config.toml
n_layer = 9
d_model = 256
n_experts = 128
experts_per_token = 4
d_expert = 96
d_shared_expert = 128
activation = "swiglu"
moe_layers = [0, 1, 2, 3, 4, 5, 6, 7, 8]
router_score = "softmax"
normalize_top_k = false
routed_scale = 15.4
balance_loss = 0.00838
balance_bias = false
n_groups = 8
groups_per_token = 2
init_std_router = 0.0266
lr_router = 0.00202
n_head = 2
n_kv_head = 1
head_dim = 128
vocab_size = 2048
norm = "rmsnorm"
norm_place = "pre"
norm_eps = 1e-05
positions = "rope"
rope_base = 10000.0
rope_fraction = 1.0
qk_norm = false
attn_scale = 0.0884
tie_embeddings = false
parallel_block = false
init = "uniform"
init_std_qkv = 0.0471
init_std_o = 0.0471
init_std_up = 0.0471
init_std_down = 0.0
optimizer = "muon"
lr = 0.0125
lr_mult_o = 0.618
beta1 = 0.95
lr_head = 0.00872
warmup_steps = 200
schedule = "wsd"
decay_fraction = 1.0
decay_shape = "cos"
final_lr_fraction = 0.02
batch_tokens = 131072
seq_len = 512
doc_mask = false
z_loss = 1e-05
train_tokens = 944800000
steps = 7209
dataset = "wikipedia_en"
Below are experts of layer 6 (counted from 0) of a mixture-of-experts language model. Rows are named router (the router's row for the expert), gate (a neuron's input weights, with its number), up (a neuron's input weights, with its number), down (a neuron's output weights, with its number) and show model dimensions 0-255. Each number is 50 + 10 x the weight over its row's rms, rounded and kept within 0 to 99.
After each expert's rows: "comes before" lists some tokens at least twice as common just after its tokens as in all text; "mostly gets" lists some tokens that are sent to it at least half of the time. This comes from a sample of Wikipedia text that the model never trained on. Tokens count by the router's weight.

# expert 64
router:44 45 57 53 74 66 40 49 62 53 56 55 61 66 38 54 48 58 59 51 43 50 50 52 43 62 60 36 41 49 51 52 54 24 48 59 67 47 68 66 42 71 60 55 30 44 52 42 61 65 56 29 40 35 60 61 46 60 59 64 55 50 52 47 30 45 29 49 39 52 58 53 48 48 51 54 53 54 75 42 56 54 57 57 44 36 53 49 59 42 63 65 47 41 58 54 45 42 62 46 57 42 44 50 38 40 41 60 38 44 52 70 48 30 48 54 53 41 46 51 71 50 39 65 48 45 46 50 34 36 58 50 49 47 56 26 37 62 57 50 54 61 52 42 41 48 40 66 52 38 77 63 45 42 49 64 53 62 49 50 47 39 59 51 50 48 55 47 58 42 40 68 46 43 51 55 55 65 56 50 69 49 64 36 62 57 48 70 60 56 41 63 55 59 47 24 44 48 45 37 54 42 53 65 59 55 43 67 35 63 58 68 51 45 52 38 44 53 40 66 62 49 50 43 57 40 44 62 48 50 29 27 63 60 57 53 57 52 57 47 57 45 35 48 67 58 48 39 52 42 54 42 65 53 47 48
gate0:46 43 45 45 48 49 51 40 49 39 45 34 52 48 41 71 69 56 52 40 55 44 59 61 53 58 40 56 58 40 53 61 35 17 55 52 51 42 44 65 55 51 41 41 54 66 43 56 47 48 47 64 55 67 48 70 60 50 68 49 52 43 41 57 57 55 45 40 48 60 43 64 44 39 28 66 59 55 51 47 40 63 18 62 57 45 34 39 57 40 48 63 42 48 52 48 50 52 70 54 46 65 47 34 65 42 56 61 52 35 33 82 50 56 42 58 47 44 63 52 66 47 53 44 60 61 58 46 52 55 49 51 57 42 39 32 35 77 50 58 49 61 47 57 66 53 59 53 49 47 47 62 47 44 61 42 66 45 48 59 61 51 44 41 56 46 56 51 30 41 68 51 54 48 42 54 43 48 63 49 46 41 37 42 50 58 44 53 58 45 55 57 49 67 60 62 64 38 62 59 59 37 39 48 60 67 49 49 53 46 64 64 53 40 48 33 73 55 23 46 46 43 60 49 42 47 57 51 43 53 53 71 45 49 41 46 45 49 50 65 61 44 50 48 48 80 47 43 51 45 58 51 42 59 49 67
up0:52 45 52 33 51 68 44 64 54 42 68 48 41 63 57 37 35 48 42 57 44 68 61 46 41 43 43 67 54 39 36 44 55 69 44 46 51 42 66 46 43 51 52 46 51 35 51 51 49 51 55 56 51 31 33 36 49 57 48 40 37 48 41 59 55 61 41 42 33 54 57 30 58 61 54 58 58 72 47 48 52 28 57 49 38 51 30 41 54 59 40 46 41 34 35 54 30 48 54 60 48 37 58 52 64 58 42 25 48 47 52 36 54 55 44 39 34 53 44 48 50 39 54 56 50 31 25 54 43 67 63 47 44 42 49 73 50 47 42 34 52 48 63 37 57 61 55 53 32 57 63 50 31 64 51 53 42 50 49 46 59 56 52 45 40 50 74 45 52 81 72 56 54 56 63 44 58 50 45 52 47 61 66 49 44 30 51 50 48 52 44 40 38 64 48 32 49 54 46 39 47 56 49 54 44 46 43 37 58 57 47 46 43 45 28 41 45 47 46 44 56 71 62 44 51 44 45 54 68 38 50 47 62 67 47 53 70 49 47 55 46 44 39 65 48 44 66 64 39 56 50 41 44 46 51 41
down0:42 47 58 38 71 54 51 44 31 48 60 44 56 40 37 52 55 45 51 65 61 60 73 43 33 33 58 41 53 43 46 49 62 61 42 49 68 51 52 53 55 48 56 53 49 38 63 59 41 34 43 64 55 64 57 52 50 57 59 57 48 47 37 34 44 50 60 47 45 61 62 50 52 54 48 46 57 48 83 46 58 43 47 47 74 61 51 56 43 57 34 47 44 58 69 53 70 53 43 35 45 61 38 34 63 64 46 45 48 74 54 51 49 40 60 43 40 47 34 45 43 42 58 67 43 47 64 42 61 38 24 57 52 36 46 57 46 60 47 57 55 61 40 51 45 39 60 47 58 44 47 63 46 52 39 47 44 35 58 57 60 60 66 59 52 42 53 58 43 55 65 40 50 44 50 64 53 56 50 47 46 49 51 48 47 60 52 52 50 48 62 64 58 46 37 55 77 50 60 41 50 55 47 58 46 55 43 67 59 54 53 68 60 39 39 49 34 61 37 47 41 56 68 41 60 28 43 32 46 67 48 52 33 33 52 36 62 46 72 54 41 45 60 59 67 55 44 38 76 57 51 59 39 51 51 44
comes before: " ", " first", "cc", " f", " new", " re"
mostly gets: " the", " a", "The", " an", " its", " The"

# expert 120
router:55 50 58 50 51 59 53 52 46 38 39 42 54 38 41 29 52 49 59 36 64 63 43 51 77 63 55 46 51 44 34 50 62 54 50 54 55 71 46 39 59 48 50 45 51 56 52 61 56 36 40 26 60 39 36 49 52 53 55 42 43 50 45 56 69 49 48 53 54 26 46 51 44 42 48 69 50 46 51 49 48 54 78 51 54 59 32 52 37 20 37 54 56 42 50 51 41 60 66 34 47 51 50 50 37 50 51 36 41 45 65 37 47 41 53 46 49 61 56 52 45 30 47 35 39 56 67 56 59 44 62 50 63 59 56 59 50 39 65 46 65 46 57 61 54 47 55 57 62 67 67 41 45 50 51 64 67 54 80 54 46 50 62 48 33 35 46 46 43 61 44 49 41 44 63 45 45 59 39 53 43 31 65 64 32 59 41 62 50 46 62 54 42 57 42 65 42 52 71 53 38 46 57 55 53 52 38 40 45 46 32 68 43 46 53 51 62 53 38 65 39 41 53 64 42 53 50 56 52 63 53 48 60 47 27 48 37 41 61 53 51 56 64 58 34 55 67 42 37 56 60 54 34 48 46 42
gate0:64 53 36 55 62 56 45 55 41 41 45 61 49 53 60 49 56 45 48 55 45 57 33 41 55 53 37 50 58 47 55 58 63 42 63 67 44 70 49 33 30 47 71 54 52 54 59 56 53 39 70 52 48 64 38 54 47 60 41 47 59 39 23 46 50 57 65 47 45 47 47 46 56 41 54 77 42 49 73 51 63 48 66 39 51 45 50 57 50 49 24 47 43 43 43 47 39 57 42 40 53 55 51 45 70 45 50 40 66 62 51 55 50 59 60 64 37 45 58 51 61 50 47 60 46 53 51 67 55 58 38 54 39 54 34 48 59 43 52 38 49 56 49 49 37 53 48 67 63 50 54 34 39 57 44 34 56 47 64 44 42 37 35 50 53 43 41 56 74 61 42 56 41 59 58 31 58 35 48 37 59 57 56 50 56 32 46 51 45 55 64 43 58 75 49 43 45 50 65 61 71 75 50 47 58 29 66 56 54 41 58 46 48 30 20 52 56 50 60 41 55 57 55 62 38 52 57 51 43 60 55 34 56 45 37 48 59 53 44 46 68 29 43 54 56 54 53 52 46 51 49 36 63 40 57 57
up0:63 33 53 64 46 41 75 55 46 60 52 65 69 68 23 36 49 58 54 44 49 54 48 36 48 61 44 40 57 59 27 45 57 56 49 60 54 48 48 63 54 49 56 48 49 46 67 43 61 35 35 40 59 37 63 54 30 42 56 40 43 51 69 62 62 49 43 43 51 47 55 45 61 69 51 48 51 48 40 46 58 63 35 47 44 61 49 51 52 43 63 60 55 59 39 62 65 43 70 53 52 35 35 36 70 70 52 57 50 37 60 59 38 59 45 32 58 34 41 42 33 43 49 58 47 46 50 30 58 52 60 28 48 47 56 41 60 56 44 59 49 41 55 43 47 56 52 39 52 59 34 68 38 48 57 60 43 41 38 38 48 42 56 66 60 43 49 41 53 56 56 59 62 37 43 59 37 34 52 40 45 49 45 40 49 51 47 59 54 51 52 57 40 47 54 44 41 30 38 44 38 71 40 53 36 45 60 53 34 54 46 44 57 59 48 36 48 44 54 46 55 30 48 52 49 56 41 39 46 66 61 43 55 36 47 59 51 69 46 43 48 69 54 24 49 47 38 61 47 60 46 47 67 69 56 48
down0:57 42 52 40 56 31 46 57 37 44 67 51 53 49 57 57 51 59 41 53 27 43 62 60 49 33 38 47 47 42 40 54 45 56 42 49 59 63 49 36 52 50 52 17 48 54 50 44 47 68 50 41 56 71 59 41 60 70 54 43 54 41 62 43 48 56 45 46 45 58 57 45 54 37 58 66 49 61 32 46 67 38 61 68 55 65 41 59 49 53 61 54 58 31 55 64 39 60 32 42 87 52 63 34 42 55 47 47 53 46 64 54 56 56 56 46 48 42 57 43 52 65 53 48 49 45 29 52 55 60 44 65 44 40 42 32 48 74 51 52 43 53 60 37 54 48 45 54 46 48 45 52 40 38 48 50 38 39 68 55 51 69 56 61 44 53 40 56 52 44 57 54 37 50 61 38 61 75 38 54 49 56 36 38 51 60 55 45 39 44 54 49 43 48 48 50 40 57 35 59 52 37 53 60 72 31 54 54 54 48 40 37 70 44 32 46 48 30 62 53 68 49 46 60 48 35 57 44 70 51 47 56 42 53 43 48 43 51 65 47 38 45 56 54 56 72 58 30 53 65 40 47 44 53 52 48
comes before: ":", " of", "\n", " 19", " by", " information"
mostly gets: "Release", " Education", "Species", " Location", " Born", "Personal"

# expert 126
router:49 48 63 65 68 61 57 44 36 50 60 46 41 28 47 54 51 57 64 43 40 55 47 49 51 72 36 54 59 50 52 54 72 59 50 67 51 52 56 64 39 40 48 56 45 61 60 60 55 34 37 53 54 41 37 48 40 49 43 51 37 71 46 60 44 56 40 45 58 44 45 51 64 43 37 43 44 53 60 45 47 37 71 51 45 54 53 61 52 44 41 40 56 69 51 62 66 50 54 65 67 57 50 35 36 50 42 38 45 64 61 48 49 54 43 60 58 46 50 71 50 34 35 43 50 42 69 48 54 48 55 56 69 45 34 60 37 37 61 65 66 51 55 59 44 46 61 46 29 59 58 40 51 61 71 58 58 39 52 51 61 48 42 53 43 59 39 50 53 34 53 62 38 38 60 45 41 72 46 52 37 54 55 57 48 58 53 56 51 65 66 55 40 56 64 51 37 72 41 55 39 38 43 56 61 52 42 35 61 56 31 61 38 38 51 50 60 46 36 43 52 46 70 57 63 57 49 53 47 59 40 36 40 40 39 57 38 41 43 39 38 45 56 58 37 49 70 61 49 55 50 62 46 35 29 44
gate0:53 50 48 44 36 51 51 50 46 52 59 49 44 52 44 45 37 47 54 47 38 73 62 49 64 56 37 40 39 32 54 30 34 49 65 57 45 49 40 62 51 55 64 32 50 55 38 54 53 55 50 62 44 53 54 26 48 47 60 53 53 43 43 54 47 30 42 40 46 46 57 31 58 26 28 51 47 41 26 47 56 46 56 53 52 48 51 79 51 43 40 34 34 64 50 55 47 42 59 52 44 55 46 61 68 48 59 47 51 56 46 51 47 47 52 40 67 62 42 52 51 40 34 44 60 44 47 61 50 40 38 34 43 53 42 57 43 53 40 39 62 70 62 43 61 80 53 44 50 60 41 43 43 36 34 48 37 50 62 48 44 50 45 39 51 38 64 46 60 79 55 34 58 59 33 54 54 54 46 50 55 48 57 33 46 47 49 55 53 40 33 33 51 31 58 32 46 42 53 39 53 29 19 40 62 50 63 48 61 64 41 52 55 46 27 58 53 56 45 56 50 53 57 49 54 45 43 52 53 48 56 51 55 56 62 52 49 62 63 43 50 57 61 50 48 46 52 45 41 65 54 76 58 58 38 43
up0:45 32 51 48 41 49 60 45 37 42 68 47 58 45 48 50 66 43 55 66 52 45 69 61 56 51 40 50 33 39 50 38 39 37 47 46 61 52 43 42 40 38 50 37 57 49 30 48 56 65 53 56 27 53 52 55 40 61 50 57 46 49 35 44 68 18 48 51 39 64 52 49 73 55 45 53 39 64 39 53 56 61 58 41 58 40 37 62 56 55 57 47 34 61 62 75 46 60 64 49 65 45 62 42 56 52 60 43 55 56 62 50 49 31 56 32 61 71 49 50 53 51 32 51 61 45 43 54 46 39 57 48 54 55 43 55 52 50 42 46 60 48 39 59 46 74 64 43 36 62 43 38 49 45 52 38 53 58 60 44 47 47 61 44 42 61 50 51 68 57 50 32 51 76 58 60 47 49 59 55 55 29 54 53 40 63 53 59 52 51 40 53 41 59 65 43 75 55 60 46 47 49 50 47 59 54 47 46 57 35 50 46 43 26 12 36 57 56 62 65 56 54 58 38 57 47 44 60 56 49 53 44 59 52 62 57 53 59 56 53 46 60 59 43 56 37 46 68 60 50 58 52 55 53 57 55
down0:46 50 49 59 70 58 33 52 57 44 47 69 50 53 52 68 56 54 47 52 46 51 40 45 53 62 61 56 58 39 63 39 46 47 68 30 39 37 58 69 54 38 48 50 44 45 56 44 51 34 48 43 60 46 53 66 44 57 57 58 54 50 64 55 52 55 56 60 61 37 42 52 70 47 33 42 57 43 65 38 64 37 51 60 40 51 38 49 61 54 41 63 53 59 44 55 55 59 59 53 52 50 56 38 41 35 72 62 53 70 57 37 47 43 45 46 48 40 65 42 40 59 37 48 44 53 54 35 62 23 47 35 68 66 33 43 45 48 59 68 58 69 39 42 61 34 35 64 53 49 58 65 58 32 38 64 42 56 42 67 44 45 27 57 47 57 65 56 38 46 44 54 46 51 53 44 25 55 42 67 50 37 39 30 70 51 41 67 44 70 47 49 64 52 41 51 61 55 59 47 57 55 53 44 63 45 39 58 46 56 48 47 53 46 61 47 51 49 38 55 61 45 40 43 39 53 56 59 47 53 24 48 49 54 55 46 37 63 63 42 49 55 46 54 40 44 39 52 39 62 69 46 41 55 38 46
comes before: "s", ".", "==", ",", " in", " and"
mostly gets: " school", " football", " education", " student", " player", " professional"

# expert 60
router:36 48 40 58 65 73 39 56 53 54 51 57 58 66 33 53 47 51 54 64 38 51 50 42 65 57 54 44 31 46 34 55 50 37 40 63 57 53 66 73 46 69 61 57 31 57 64 45 50 53 48 36 38 30 62 67 49 53 57 63 51 50 42 46 37 51 33 51 38 61 62 51 51 57 44 69 63 57 64 45 53 55 53 56 43 33 53 54 62 47 61 60 42 35 55 44 60 43 47 52 48 41 47 37 41 43 46 55 41 47 64 69 50 38 45 57 52 31 52 52 64 44 38 65 50 39 49 44 28 39 53 47 46 43 52 41 40 48 51 47 48 55 40 37 32 40 40 73 46 39 71 63 44 34 55 65 52 62 35 41 44 40 52 47 40 50 47 49 52 49 49 61 38 35 46 52 63 63 50 48 53 55 55 43 64 56 56 60 51 64 45 64 58 60 41 25 45 60 43 34 58 45 61 54 59 51 44 68 40 62 71 68 49 44 51 32 47 61 41 56 58 51 54 37 66 43 42 67 54 50 36 31 59 53 58 55 56 49 59 49 51 44 30 37 69 56 54 55 52 45 55 55 64 48 49 53
gate0:55 61 53 42 54 52 52 37 48 62 46 44 73 54 48 40 54 40 39 44 67 39 47 51 57 65 48 66 51 39 68 51 54 48 65 37 42 49 39 60 50 52 50 40 37 46 60 35 68 63 47 44 63 45 41 60 42 49 54 37 59 67 39 64 41 40 51 49 55 47 53 44 72 74 50 40 47 40 54 53 24 51 60 50 63 48 40 50 57 53 54 56 74 54 52 68 63 54 29 52 48 45 35 59 48 50 70 42 63 68 58 38 47 60 59 46 33 52 53 44 53 66 57 57 47 42 50 46 43 47 40 42 48 60 51 50 45 47 51 61 54 47 54 57 62 54 56 29 52 56 60 50 56 57 59 43 27 49 43 62 41 70 54 60 51 39 55 36 55 69 47 48 51 51 46 34 39 52 63 58 34 34 50 54 24 50 55 69 62 48 67 55 51 52 40 51 43 49 51 55 43 52 65 59 45 44 45 36 31 51 60 52 47 45 61 55 54 42 45 36 37 54 59 49 43 53 58 37 53 59 60 34 53 51 66 68 50 53 64 60 64 83 49 48 76 50 52 43 47 62 46 63 36 46 57 62
up0:32 42 51 53 45 53 30 53 35 32 48 58 55 40 48 60 53 60 52 55 29 35 50 49 53 51 49 29 44 41 46 62 33 46 32 49 62 64 39 43 44 40 51 68 75 48 44 49 45 47 59 50 45 43 49 40 46 56 46 46 39 41 63 48 59 42 57 37 47 52 49 48 40 38 66 70 70 67 60 56 68 46 55 46 26 56 61 57 46 46 54 48 51 57 46 35 35 45 69 49 54 45 47 43 40 64 39 49 47 37 40 68 40 24 57 50 56 50 36 50 41 37 48 31 53 53 41 52 56 57 54 52 59 36 59 27 61 52 41 51 59 59 48 46 54 38 52 55 62 48 39 36 49 38 39 51 61 45 42 48 71 40 56 55 41 59 64 65 52 33 31 35 53 38 48 61 59 53 40 36 32 53 53 40 69 32 44 40 44 48 36 48 56 47 52 38 53 38 39 45 54 52 36 50 31 53 48 58 76 45 46 43 59 38 51 39 46 64 51 56 53 62 44 41 54 61 59 47 38 38 41 57 47 49 36 45 40 46 40 39 38 33 49 53 38 46 47 47 41 48 56 43 61 60 31 37
down0:56 53 52 43 47 42 56 54 38 55 39 65 53 52 47 42 39 37 34 54 55 34 44 46 49 62 42 50 61 45 52 50 51 56 58 63 36 66 43 53 45 61 41 53 52 46 52 48 60 43 52 47 35 57 53 59 59 27 52 50 51 56 50 63 51 30 54 52 56 39 53 41 79 63 51 45 43 45 44 47 43 55 59 56 56 52 49 59 40 57 42 49 60 61 57 71 58 54 35 55 65 39 56 53 48 48 73 48 49 56 73 42 52 38 32 42 41 55 45 66 70 52 56 51 59 56 49 41 47 57 50 27 47 49 35 49 25 50 29 47 46 52 51 51 68 47 51 41 60 35 55 43 31 41 62 33 49 41 51 64 55 57 49 40 46 33 43 37 41 40 53 28 59 65 43 51 57 49 30 51 36 48 54 36 33 56 32 51 34 45 48 53 58 49 37 66 48 49 33 52 48 46 61 55 55 35 25 33 43 55 44 50 51 54 59 58 46 48 56 50 37 60 54 36 35 52 45 40 51 47 60 48 49 44 52 49 51 51 64 57 67 54 54 35 69 47 65 62 51 49 31 85 45 58 67 67
comes before: " ", " first", " re", "cc", " f", " p"
mostly gets: " his", " this", " its", " their", " a", " several"

# expert 72
router:36 48 57 59 71 58 43 33 58 57 55 54 47 59 37 57 57 48 60 52 35 38 46 54 45 59 46 48 37 59 40 52 45 27 51 62 53 48 57 62 43 61 62 40 42 37 55 48 46 62 54 32 39 38 50 53 56 54 57 65 63 37 38 50 28 49 51 65 47 62 71 65 51 54 56 47 49 49 71 56 67 57 45 61 48 32 43 47 68 43 54 61 50 48 50 40 53 49 65 51 45 43 49 30 40 46 47 46 44 28 54 66 38 35 38 57 40 51 51 46 60 53 33 74 58 44 41 56 39 36 57 59 52 44 53 45 37 50 58 50 59 58 37 35 32 36 36 54 57 33 73 58 56 33 53 69 56 62 45 35 39 41 59 47 48 56 50 47 66 50 40 67 38 39 36 41 65 69 53 53 57 50 51 44 60 51 54 69 50 52 50 58 58 56 51 37 47 54 50 50 56 33 54 55 51 43 43 74 39 54 59 60 58 50 52 41 52 49 42 52 64 49 48 38 58 30 43 64 48 45 45 33 74 66 61 42 52 64 54 47 54 46 45 56 68 60 58 38 40 48 60 49 67 50 61 53
gate0:44 50 47 55 56 50 54 63 43 63 51 66 45 38 55 45 53 32 56 51 58 30 55 41 47 41 38 41 34 51 56 44 49 81 48 49 53 47 35 42 47 38 50 51 55 58 53 57 49 59 29 58 60 46 46 31 47 55 47 57 53 48 39 62 39 50 49 35 60 24 55 56 64 37 60 39 46 43 32 51 46 46 52 66 54 42 44 49 45 34 30 49 59 35 46 62 47 46 34 46 49 62 49 51 49 65 36 46 40 43 28 44 50 60 38 59 47 59 54 50 49 57 73 53 57 51 58 39 43 59 39 54 48 39 43 57 38 62 43 44 33 40 46 58 54 66 40 67 55 60 68 51 55 53 45 55 46 42 57 50 46 54 43 32 40 58 56 48 58 61 49 44 56 43 36 49 66 44 44 38 49 59 45 40 55 30 56 44 45 48 49 37 56 32 47 45 39 57 56 49 60 53 53 46 43 43 52 26 49 27 27 64 38 41 40 41 48 31 46 60 44 80 46 49 78 41 59 55 55 56 54 44 71 25 51 51 42 50 54 57 56 44 56 43 48 60 48 45 56 28 28 57 45 48 59 44
up0:67 47 58 46 40 66 55 30 53 41 54 53 60 54 44 47 52 39 53 42 41 61 47 61 60 47 55 59 87 39 56 39 53 50 58 44 52 45 50 59 57 48 39 65 53 56 29 47 61 44 64 57 44 62 51 52 53 45 49 53 44 71 60 46 54 51 49 65 28 58 68 50 55 62 43 41 69 39 65 57 45 49 50 30 56 48 52 57 43 43 53 53 44 63 60 64 49 47 69 49 70 57 58 54 39 45 68 43 53 38 35 61 48 48 55 39 46 63 22 35 49 58 42 57 61 52 46 47 58 57 47 54 50 42 37 60 47 49 37 48 60 35 45 60 61 38 43 39 51 47 51 41 60 49 57 61 54 63 31 45 52 55 47 55 66 36 45 43 45 43 73 51 48 40 67 47 61 43 65 40 46 37 64 63 54 43 48 44 42 33 38 53 45 70 46 52 62 52 49 40 60 46 57 52 67 37 61 60 50 72 54 55 42 59 51 40 44 44 54 42 60 37 46 41 45 50 61 59 31 48 43 62 37 87 51 52 45 56 49 45 44 47 61 40 51 45 52 50 33 69 74 47 38 49 47 53
down0:44 31 55 50 51 44 48 78 44 61 39 49 49 57 58 76 39 51 52 53 68 58 52 55 58 56 42 53 56 50 44 49 59 42 58 32 59 49 47 57 52 37 61 32 53 42 50 57 58 63 33 47 46 58 57 27 37 51 42 61 47 64 40 48 39 41 39 35 58 55 52 64 36 55 56 54 51 52 46 57 62 51 51 49 36 34 41 53 56 44 37 52 47 57 48 49 42 58 35 66 49 43 61 54 36 60 57 69 36 34 53 52 65 64 50 68 66 52 56 51 60 50 46 44 54 42 47 47 48 55 61 61 44 34 41 40 58 56 26 55 67 46 32 59 48 43 37 48 57 55 37 44 57 69 63 50 42 54 51 49 47 53 64 50 50 42 54 51 42 54 71 37 60 58 48 34 65 53 33 47 36 39 50 57 62 40 30 62 41 38 53 46 53 55 69 68 50 46 69 48 53 43 59 44 64 31 47 55 60 37 44 53 26 61 53 50 44 32 63 44 43 63 43 50 54 32 41 41 51 49 42 55 44 49 56 42 38 42 49 47 48 49 68 61 64 80 49 36 47 67 41 43 59 53 58 61
comes before: " ", " first", " United", " same", " f", " U"
mostly gets: " the", " The", "The", " its", " their", " his"

# expert 121
router:62 45 51 44 46 64 70 60 38 39 36 51 58 56 52 33 36 44 53 47 60 67 31 58 68 48 55 50 52 42 32 49 61 45 29 36 69 64 58 40 50 47 49 58 46 46 55 54 46 43 48 36 71 38 41 41 69 50 56 55 35 61 56 62 63 43 47 37 60 25 62 62 43 34 45 63 58 47 61 46 39 55 52 58 62 57 44 47 51 27 52 58 42 40 38 53 46 47 63 55 52 60 48 52 43 43 47 32 56 53 64 37 37 53 58 53 42 57 51 55 65 26 46 44 30 53 65 39 61 37 46 58 58 63 36 48 47 36 47 44 47 51 67 53 32 46 55 61 51 56 48 45 29 61 59 56 56 59 73 51 52 40 60 43 29 52 39 46 50 36 35 46 47 45 45 57 46 54 45 64 40 53 51 52 36 56 48 61 51 51 61 55 66 45 40 52 49 38 63 56 65 50 57 32 48 55 50 45 38 49 31 45 54 65 42 55 68 41 44 54 59 32 30 57 47 41 54 57 41 69 35 57 58 57 39 52 52 45 49 43 43 61 61 64 48 54 61 51 46 41 69 40 63 43 38 36
gate0:46 51 42 51 45 60 47 68 48 39 43 34 37 42 40 54 36 51 46 42 43 44 53 46 46 45 60 34 38 51 53 40 52 41 63 64 77 38 59 51 44 54 45 47 49 43 52 55 45 49 48 71 44 48 36 66 48 56 49 51 48 55 41 52 66 51 65 50 39 33 68 49 66 54 52 60 47 61 68 56 63 57 50 55 48 51 65 57 57 46 53 62 63 53 49 53 52 51 48 44 37 48 55 47 66 52 42 46 51 56 55 55 40 50 49 41 39 40 51 51 61 34 48 59 64 61 32 47 48 53 63 43 46 62 85 62 44 66 42 42 83 57 62 48 42 46 62 53 48 45 27 38 34 43 27 39 52 73 44 42 34 62 66 52 52 62 39 44 48 41 53 44 49 58 48 48 37 39 62 45 58 48 54 49 49 51 58 38 55 38 64 58 55 42 59 47 37 53 48 56 53 50 50 30 45 59 63 37 53 43 40 54 37 40 42 42 38 56 25 57 47 47 47 51 47 17 55 49 44 57 53 73 49 64 58 38 30 43 50 54 49 39 43 62 49 44 49 44 63 69 55 52 40 53 27 40
up0:43 68 41 37 45 57 62 63 52 45 39 36 49 48 48 44 54 45 61 43 41 23 28 33 51 60 53 48 49 42 34 34 57 43 58 64 61 37 60 51 56 53 43 62 54 31 51 57 57 50 31 65 40 38 49 61 52 49 53 53 51 74 44 37 63 37 45 54 47 36 47 48 59 41 51 53 62 62 33 53 51 45 51 61 66 41 61 45 61 48 56 61 49 48 37 61 42 52 42 33 44 54 32 34 52 51 53 53 73 49 62 68 26 46 39 36 67 49 49 47 55 41 53 52 37 66 36 50 49 48 54 48 51 55 58 55 52 64 60 44 51 59 44 68 52 60 59 53 61 39 47 33 54 44 52 56 41 61 46 45 47 61 68 40 53 59 39 47 50 50 40 47 42 49 39 61 45 52 67 58 71 45 45 30 50 53 51 52 60 43 69 58 49 57 55 41 41 33 39 60 47 52 64 33 57 51 61 40 60 54 57 50 66 39 38 38 63 56 29 45 24 59 62 43 43 38 54 48 39 49 45 43 41 50 57 45 32 38 51 57 57 53 44 41 49 41 63 52 48 49 60 71 27 56 41 58
down0:58 60 68 51 49 46 59 51 53 52 56 23 35 65 28 13 43 40 55 32 43 40 46 56 55 58 38 51 54 56 46 50 46 66 34 54 53 39 53 51 53 44 46 52 62 56 58 47 51 48 27 59 45 48 50 56 69 60 49 54 60 49 49 51 42 46 52 37 62 44 54 64 44 44 52 39 35 54 48 65 36 64 38 49 62 52 60 57 38 54 43 54 41 46 38 45 62 64 44 67 52 73 34 62 40 53 36 44 45 47 57 45 45 43 47 52 38 64 34 29 62 51 45 28 45 54 40 54 49 51 68 59 42 55 49 61 47 47 40 57 54 62 48 60 53 61 60 56 38 50 42 48 50 68 52 65 55 51 40 58 26 56 39 37 55 54 54 53 34 33 49 54 48 39 48 54 42 37 35 66 51 50 50 67 36 74 49 51 51 53 44 62 33 33 41 40 45 28 51 47 45 61 54 64 48 67 37 45 56 45 50 69 65 61 43 41 38 45 54 57 45 43 70 54 57 71 53 41 68 50 37 59 40 39 50 52 52 44 52 37 47 45 54 52 41 61 63 54 53 35 62 57 47 50 55 50
comes before: ":", "=", " by", "-", " name", "=="
mostly gets: " Location", "Species", " Born", " Country", " information", "History"